{"n_layer": 9, "d_model": 384, "n_experts": 64, "experts_per_token": 6, "d_expert": 64, "d_shared_expert": 0, "activation": "geglu", "moe_layers": [1, 2, 3, 4, 5, 6, 7, 8], "router_score": "sigmoid", "normalize_top_k": true, "routed_scale": 1.0, "balance_loss": 0.000977, "balance_bias": true, "init_std_router": 0.0149, "lr_router": 0.00206, "vocab_size": 51237, "norm": "rmsnorm", "norm_eps": 1e-06, "tie_embeddings": "early", "optimizer": "adamw", "lr": 0.00126, "beta1": 0.9, "beta2": 0.95, "grad_clip": 1.0, "batch_tokens": [131072, 262144, 524288], "seq_len": 1024, "train_tokens": 740100000, "steps": 2739, "dataset": "wikipedia_en"}
Below are experts of layer 4 (counted from 0) of a mixture-of-experts language model. Rows are named router (the router's row for the expert) and show model dimensions 128-255. Each number is 50 + 10 x the weight over its row's rms, rounded and kept within 0 to 99.
After each expert's rows: a language model's description of what the expert responds to. This comes from a sample of Wikipedia text that the model never trained on.

# expert 11
router:55 69 51 51 46 38 52 65 55 42 29 46 34 45 43 52 58 53 44 56 57 61 64 48 71 66 26 42 41 42 61 59 51 48 63 50 54 61 45 49 41 46 52 42 37 36 38 49 50 63 55 57 52 57 39 49 47 39 61 49 57 50 50 49 39 65 50 40 61 49 63 61 32 43 38 45 53 35 54 63 36 70 42 42 49 46 56 65 51 52 57 54 56 46 43 62 40 56 47 43 73 52 58 41 43 44 51 42 40 58 41 57 65 55 40 62 58 59 39 60 57 64 43 49 47 46 62 35
Description: First piece of a word, usually a capital letter or short opening chunk after "the" or "of", such as M, St, Ex, D; also coordinate degrees.

# expert 52
router:66 45 58 46 37 40 59 51 53 39 35 40 51 53 45 48 49 44 38 53 55 66 70 66 64 58 41 56 58 47 44 55 43 66 40 66 62 53 63 40 44 60 58 43 45 49 34 49 54 47 44 52 56 33 60 58 40 61 46 36 21 35 57 57 35 51 46 41 63 43 43 54 29 56 42 56 53 64 45 66 52 30 57 47 54 66 66 60 63 64 53 51 56 40 54 41 52 47 45 53 51 42 56 53 40 37 56 54 47 52 52 51 55 65 42 51 41 64 34 51 39 60 67 50 53 56 74 61
Description: Uppercase abbreviations and codes in tables and sports stats, such as US, USA, DF, MF, MW, BRI, country codes.

# expert 9
router:56 60 58 45 36 45 60 67 54 39 53 51 46 40 28 51 50 46 42 50 58 57 64 74 56 32 42 49 49 44 55 73 48 66 64 64 59 32 60 51 47 67 70 49 49 49 56 60 59 61 39 55 53 42 39 49 41 28 60 46 30 61 49 59 38 50 56 53 54 59 42 55 42 60 52 54 50 55 58 59 53 53 51 61 58 55 51 55 56 53 59 38 49 58 58 50 46 54 52 64 59 53 63 57 40 30 37 47 53 43 55 51 37 44 55 56 29 56 50 65 56 62 57 46 56 51 63 53
Description: Nouns for roles, units or parts after an article, such as member, team, son, player, President, head; also Authority: in taxonomy lists.

# expert 29
router:42 67 68 61 38 43 59 30 51 46 55 67 47 34 48 42 52 44 26 46 43 53 58 30 62 58 51 53 65 54 30 51 52 53 42 68 51 52 47 49 44 58 50 35 47 54 60 37 52 46 41 57 52 54 64 46 53 52 57 71 35 45 57 74 43 62 37 35 38 58 42 44 63 40 33 43 51 63 44 64 55 61 57 51 65 58 53 57 55 53 58 47 54 50 53 65 48 50 46 54 52 42 44 54 39 56 49 64 59 59 51 54 39 58 48 68 58 48 38 69 62 60 73 48 46 49 57 41
Description: Pipes, numbers and column headers inside numeric tables such as league standings and election results, such as L, GF, 0;, %.

# expert 30
router:68 71 59 34 37 37 66 53 39 49 54 45 43 46 39 35 45 50 41 56 44 63 50 60 53 51 56 39 49 42 54 55 45 46 59 61 61 61 54 60 50 60 39 51 46 49 45 55 43 63 45 74 34 33 73 43 57 39 41 49 32 61 54 46 42 57 56 51 44 52 41 49 31 37 50 37 42 47 45 56 38 53 65 64 44 63 59 44 62 54 50 59 60 60 48 55 62 40 23 40 52 32 51 55 42 42 52 50 36 37 37 47 54 67 32 58 41 71 44 53 42 67 61 56 62 45 42 51
Description: Middle or final pieces of foreign and uncommon proper names, such as -ana, -ley, -ville, -mann, -ak.

# expert 15
router:72 56 58 41 52 34 66 44 49 46 60 44 46 26 48 39 62 52 51 54 65 59 65 49 31 55 59 48 43 54 33 68 51 58 55 49 42 43 72 49 50 45 57 62 50 43 31 50 50 40 54 61 32 48 43 57 50 47 54 55 32 59 36 65 60 59 42 35 59 41 60 59 22 51 31 57 61 43 57 57 40 33 60 44 64 47 59 53 56 70 46 57 62 61 43 41 35 59 38 54 60 53 71 54 44 55 62 56 59 47 47 47 61 53 55 40 27 39 49 56 54 46 59 46 55 56 52 33
Description: Opening parentheses in biographies like (born, (aged, (P, plus relative pronouns which and who, and See in See also headings.

# expert 10
router:54 63 64 29 62 45 54 56 53 57 49 53 43 43 49 36 34 38 55 38 42 76 32 51 56 61 54 38 45 61 42 46 50 54 43 60 36 46 55 54 43 39 66 55 56 50 49 53 45 58 54 55 29 50 45 47 45 40 56 71 35 44 40 75 56 40 60 48 52 60 54 47 36 48 39 53 57 59 42 50 46 67 53 37 75 54 61 55 53 60 55 48 49 46 38 51 45 56 44 49 66 49 45 48 37 34 37 36 52 41 36 40 45 48 36 51 51 61 39 47 47 69 61 59 50 68 52 53
Description: Prepositions and the article the in running prose, such as of, to, for, on, between, against, usually before a noun phrase.

# expert 49
router:57 35 36 45 46 39 49 57 60 57 55 48 57 40 69 54 34 33 52 52 33 50 63 43 54 55 58 37 45 39 29 56 34 50 36 54 69 46 52 54 43 39 50 56 48 32 49 58 47 45 43 68 49 47 45 37 57 44 39 41 34 47 59 69 43 70 50 38 56 54 52 59 44 57 48 36 56 55 47 59 32 56 44 52 49 56 68 49 51 63 47 47 59 52 56 80 56 35 21 51 58 62 38 63 42 34 46 62 43 30 26 40 56 61 65 63 37 56 54 62 38 47 43 45 57 55 56 43
Description: Digit pieces inside numbers in tables, scores, coordinates and ISBNs, such as 3 in "6–7(3–7)" or 81.

# expert 50
router:51 56 50 48 53 51 52 65 41 61 49 65 40 42 54 30 54 46 54 48 49 62 69 64 43 40 33 58 52 59 54 43 48 49 58 44 53 37 48 50 46 46 50 47 52 30 33 75 58 51 37 63 35 41 48 50 41 33 51 51 32 47 56 56 35 60 44 48 49 62 56 28 50 59 39 44 37 42 37 72 47 65 72 55 59 49 56 68 65 51 64 44 54 39 38 60 53 62 46 47 85 40 65 55 45 53 44 47 61 64 46 50 59 53 44 61 43 54 56 63 34 67 37 62 49 49 65 60
Description: Common nouns after an article or verb and object pronouns, such as him, them, work, land, control, access, team.

# expert 3
router:46 72 44 36 46 40 39 43 43 58 58 62 40 44 55 40 59 50 37 59 43 52 53 52 44 52 54 46 46 48 47 65 41 39 53 53 61 58 43 45 38 57 52 52 38 50 57 45 49 51 51 73 33 45 43 36 56 36 51 63 37 55 51 53 24 45 43 58 53 53 58 65 51 42 32 46 44 45 42 56 45 64 44 55 57 60 66 44 48 71 58 55 57 35 42 59 70 44 30 38 45 46 54 50 39 37 49 44 53 47 44 59 56 57 48 61 24 60 46 46 41 55 64 66 64 36 50 36
Description: Common male first names such as John, William, George, plus final pieces of foreign names and places like Guatem-ala, Eug-ene.

# expert 28
router:83 53 45 37 41 49 61 44 53 52 52 54 31 68 47 63 57 40 48 62 39 52 67 40 57 55 45 59 49 43 49 48 35 65 46 49 46 71 66 61 62 53 55 35 46 45 45 54 53 56 34 72 38 52 55 31 43 43 46 42 44 62 25 57 47 65 49 52 54 53 51 62 27 66 52 62 27 55 50 77 38 74 47 58 41 54 50 57 59 57 54 52 51 62 62 60 35 46 53 58 73 54 55 59 37 39 24 56 57 50 33 52 54 57 43 64 44 79 44 50 44 60 50 46 49 46 59 40
Description: Attributive adjectives after a or the, like local, public, high, national, plus inner pieces of technical or Latin words such as par-iet-al.

# expert 20
router:42 44 56 44 44 46 49 44 42 43 41 53 51 46 39 53 54 57 34 47 51 54 57 63 61 68 44 42 49 49 36 63 51 50 35 55 57 62 50 48 37 55 49 63 63 40 64 55 60 57 33 71 50 45 48 18 47 48 48 57 27 55 59 79 44 58 48 36 55 52 55 56 22 58 32 55 54 60 47 72 31 58 34 45 60 57 73 48 50 46 64 61 53 66 30 62 52 51 38 30 52 51 60 47 38 41 35 53 41 37 44 56 52 50 51 54 30 38 58 60 49 54 46 42 53 47 53 40
Description: Numbers inside table cells and ranges, such as scores 2–1, counts, dates and decimals, often between pipe separators.

# expert 47
router:62 43 46 39 35 31 56 56 45 52 43 47 55 56 48 46 53 45 45 49 44 83 44 68 46 73 44 49 39 39 56 49 52 54 44 52 55 56 47 60 48 39 44 39 36 40 53 49 53 65 57 53 50 51 42 46 35 60 59 50 38 32 37 54 49 49 54 41 55 58 34 35 13 50 39 50 39 51 40 65 39 48 64 56 52 47 64 61 53 56 51 53 61 65 63 54 55 44 43 64 59 48 52 46 33 43 58 49 50 40 48 32 52 51 53 58 39 48 49 47 39 61 69 55 62 26 72 52
Description: Capital letters and regnal numerals after names, acronym pieces, and "of" in titles, such as Constantine I, Division C, Temple of.

# expert 56
router:40 61 70 54 50 55 52 43 59 66 41 49 40 52 47 45 55 64 38 41 38 62 53 59 47 56 41 36 75 44 40 55 57 50 45 54 67 49 65 35 50 55 43 36 64 60 50 51 46 57 62 70 54 52 44 42 47 40 49 58 40 53 48 69 53 49 36 38 49 62 57 46 30 59 61 50 20 64 54 67 39 55 49 43 42 53 78 61 52 49 51 74 50 58 35 62 52 48 24 45 49 43 58 68 40 50 49 53 46 41 54 63 42 63 55 68 38 58 38 59 47 55 47 52 59 59 50 48
Description: Pipe separators, blank cells and small digits in sports and statistics tables, plus number words like two and no.

# expert 57
router:47 57 55 54 38 46 55 49 44 67 34 59 50 38 55 40 54 50 52 28 53 45 69 56 62 50 47 58 54 46 52 38 58 37 59 50 55 51 62 46 45 68 49 40 47 43 41 47 51 61 37 54 37 37 52 53 57 48 33 57 38 43 51 66 38 41 48 38 66 65 70 45 19 69 49 56 45 60 46 49 36 58 47 70 50 67 60 44 57 39 61 65 55 65 52 64 59 52 48 51 47 56 65 50 47 48 40 49 43 36 40 64 53 53 61 66 36 60 35 49 44 46 59 58 55 55 53 57
Description: Line breaks, pipes, dashes and sentence-initial The in match results, player lists and infoboxes, such as after a doubles pairing.

# expert 59
router:60 61 51 43 40 43 67 59 29 45 51 53 48 39 50 40 62 39 46 52 52 63 58 68 48 34 38 39 53 46 68 42 47 64 65 65 45 43 40 44 48 54 53 39 64 28 55 59 58 57 44 66 50 46 44 43 38 47 68 50 32 56 72 62 27 59 43 42 60 47 46 47 39 54 43 59 44 50 39 73 51 50 44 40 65 62 63 59 48 54 45 51 55 60 47 61 48 51 39 57 79 53 63 49 49 45 32 40 64 57 55 53 52 56 55 61 39 66 43 56 33 77 42 53 59 47 57 56
Description: Nouns after the, a or his that head noun phrases, often before of or in, such as game, album, station, film, school.

# expert 18
router:41 41 58 34 40 48 48 63 48 59 45 58 27 43 42 51 59 56 51 53 55 49 58 49 42 66 51 57 47 52 33 52 32 66 57 51 57 59 49 56 41 60 54 57 35 43 28 66 56 65 58 50 37 34 32 47 58 29 39 72 33 46 43 74 39 58 50 28 43 55 51 29 37 56 26 40 57 42 25 54 42 52 57 56 60 54 54 50 57 62 64 50 62 39 61 65 53 57 46 63 73 48 57 58 46 59 57 39 40 53 43 46 55 45 51 49 33 71 53 60 70 71 55 70 44 44 61 55
Description: Possessive and article tokens before a noun in running prose, such as his, its, 's, their, the, and.

# expert 0
router:57 66 64 49 38 38 46 55 40 59 58 63 50 44 46 52 55 40 49 57 50 63 52 44 56 51 37 40 40 46 67 56 38 50 43 55 62 55 43 43 49 52 50 61 47 54 47 64 47 47 41 69 42 29 59 63 51 34 44 66 43 54 57 54 35 44 51 53 42 63 50 56 29 66 30 58 41 49 40 58 37 56 57 49 55 65 54 67 44 51 60 55 52 47 50 53 43 61 37 55 56 51 37 50 47 39 56 46 47 41 47 31 48 59 57 61 34 55 54 59 56 66 69 67 53 32 58 60
Description: Final pieces of names and foreign words, plus closing parentheses and quotes in tables and lists, such as -ia, -es, ), ").

# expert 23
router:62 61 58 49 57 57 60 46 54 53 32 45 51 32 57 51 43 50 41 55 49 55 62 64 58 40 36 53 57 44 42 40 51 61 61 61 43 58 52 45 47 58 55 47 52 54 29 56 46 54 56 59 43 43 56 57 37 53 51 50 51 31 45 89 54 48 37 41 57 50 55 41 21 47 34 55 51 43 36 61 50 49 50 50 59 59 42 58 40 36 63 54 47 58 46 56 57 53 49 53 43 52 66 49 46 33 38 55 42 45 49 56 81 53 43 65 43 63 58 49 55 48 45 59 53 44 65 42
Description: Separators in structured lists and tables, such as pipes, semicolons, colons, en dashes and line breaks between entries like "Virginia Street – Amesville".

# expert 55
router:53 51 51 34 51 42 71 47 50 50 43 65 35 44 49 45 58 47 44 69 37 49 69 69 54 45 27 51 70 47 56 42 47 64 71 47 48 62 50 51 41 59 48 53 45 59 49 45 57 55 50 68 43 38 31 45 31 51 53 45 48 33 45 91 47 47 50 31 61 49 65 47 24 61 47 54 46 47 52 57 38 31 31 62 50 59 52 64 68 52 66 56 52 37 42 43 62 45 37 44 42 50 61 58 56 46 31 56 51 48 41 52 59 55 32 48 46 59 46 53 35 62 39 61 56 47 72 42
Description: Table cell separators and label-ending colons in infoboxes and lists, such as |, Born:, Operator:, statements:, and equals signs.

# expert 8
router:47 72 49 49 55 43 60 58 64 49 37 54 35 45 40 47 51 56 47 34 53 53 75 61 61 59 43 42 54 57 37 48 39 50 75 45 65 49 61 42 39 55 56 47 64 57 44 58 54 55 33 48 43 39 47 52 45 51 51 62 46 41 63 77 54 43 40 36 53 51 54 48 48 54 46 48 50 51 42 47 45 56 64 63 64 64 65 60 64 41 63 67 55 45 44 68 46 52 31 46 73 49 53 51 55 31 49 40 48 41 41 53 43 43 51 65 51 67 27 51 49 51 50 45 64 46 48 67
Description: Articles and short function words starting a noun phrase after a preposition, mostly the and a, also his, her, an, is.

# expert 14
router:72 57 65 44 47 20 54 60 53 47 37 43 38 49 34 37 52 53 57 60 49 45 59 54 46 58 32 42 52 43 47 52 65 56 41 49 54 48 62 70 65 47 52 56 37 42 54 58 58 51 39 59 42 32 39 35 48 50 60 62 36 45 38 63 40 66 53 48 55 48 49 64 38 43 43 52 42 38 46 49 41 49 29 63 50 61 54 60 61 51 61 52 63 57 47 53 49 46 44 30 58 45 67 47 56 39 58 64 43 56 43 54 66 58 37 57 36 50 44 58 56 45 44 42 46 55 57 42
Description: Opening quotes, parentheses, dollar signs, section headers like ==, and line breaks or words starting a sentence or list item, like In, From.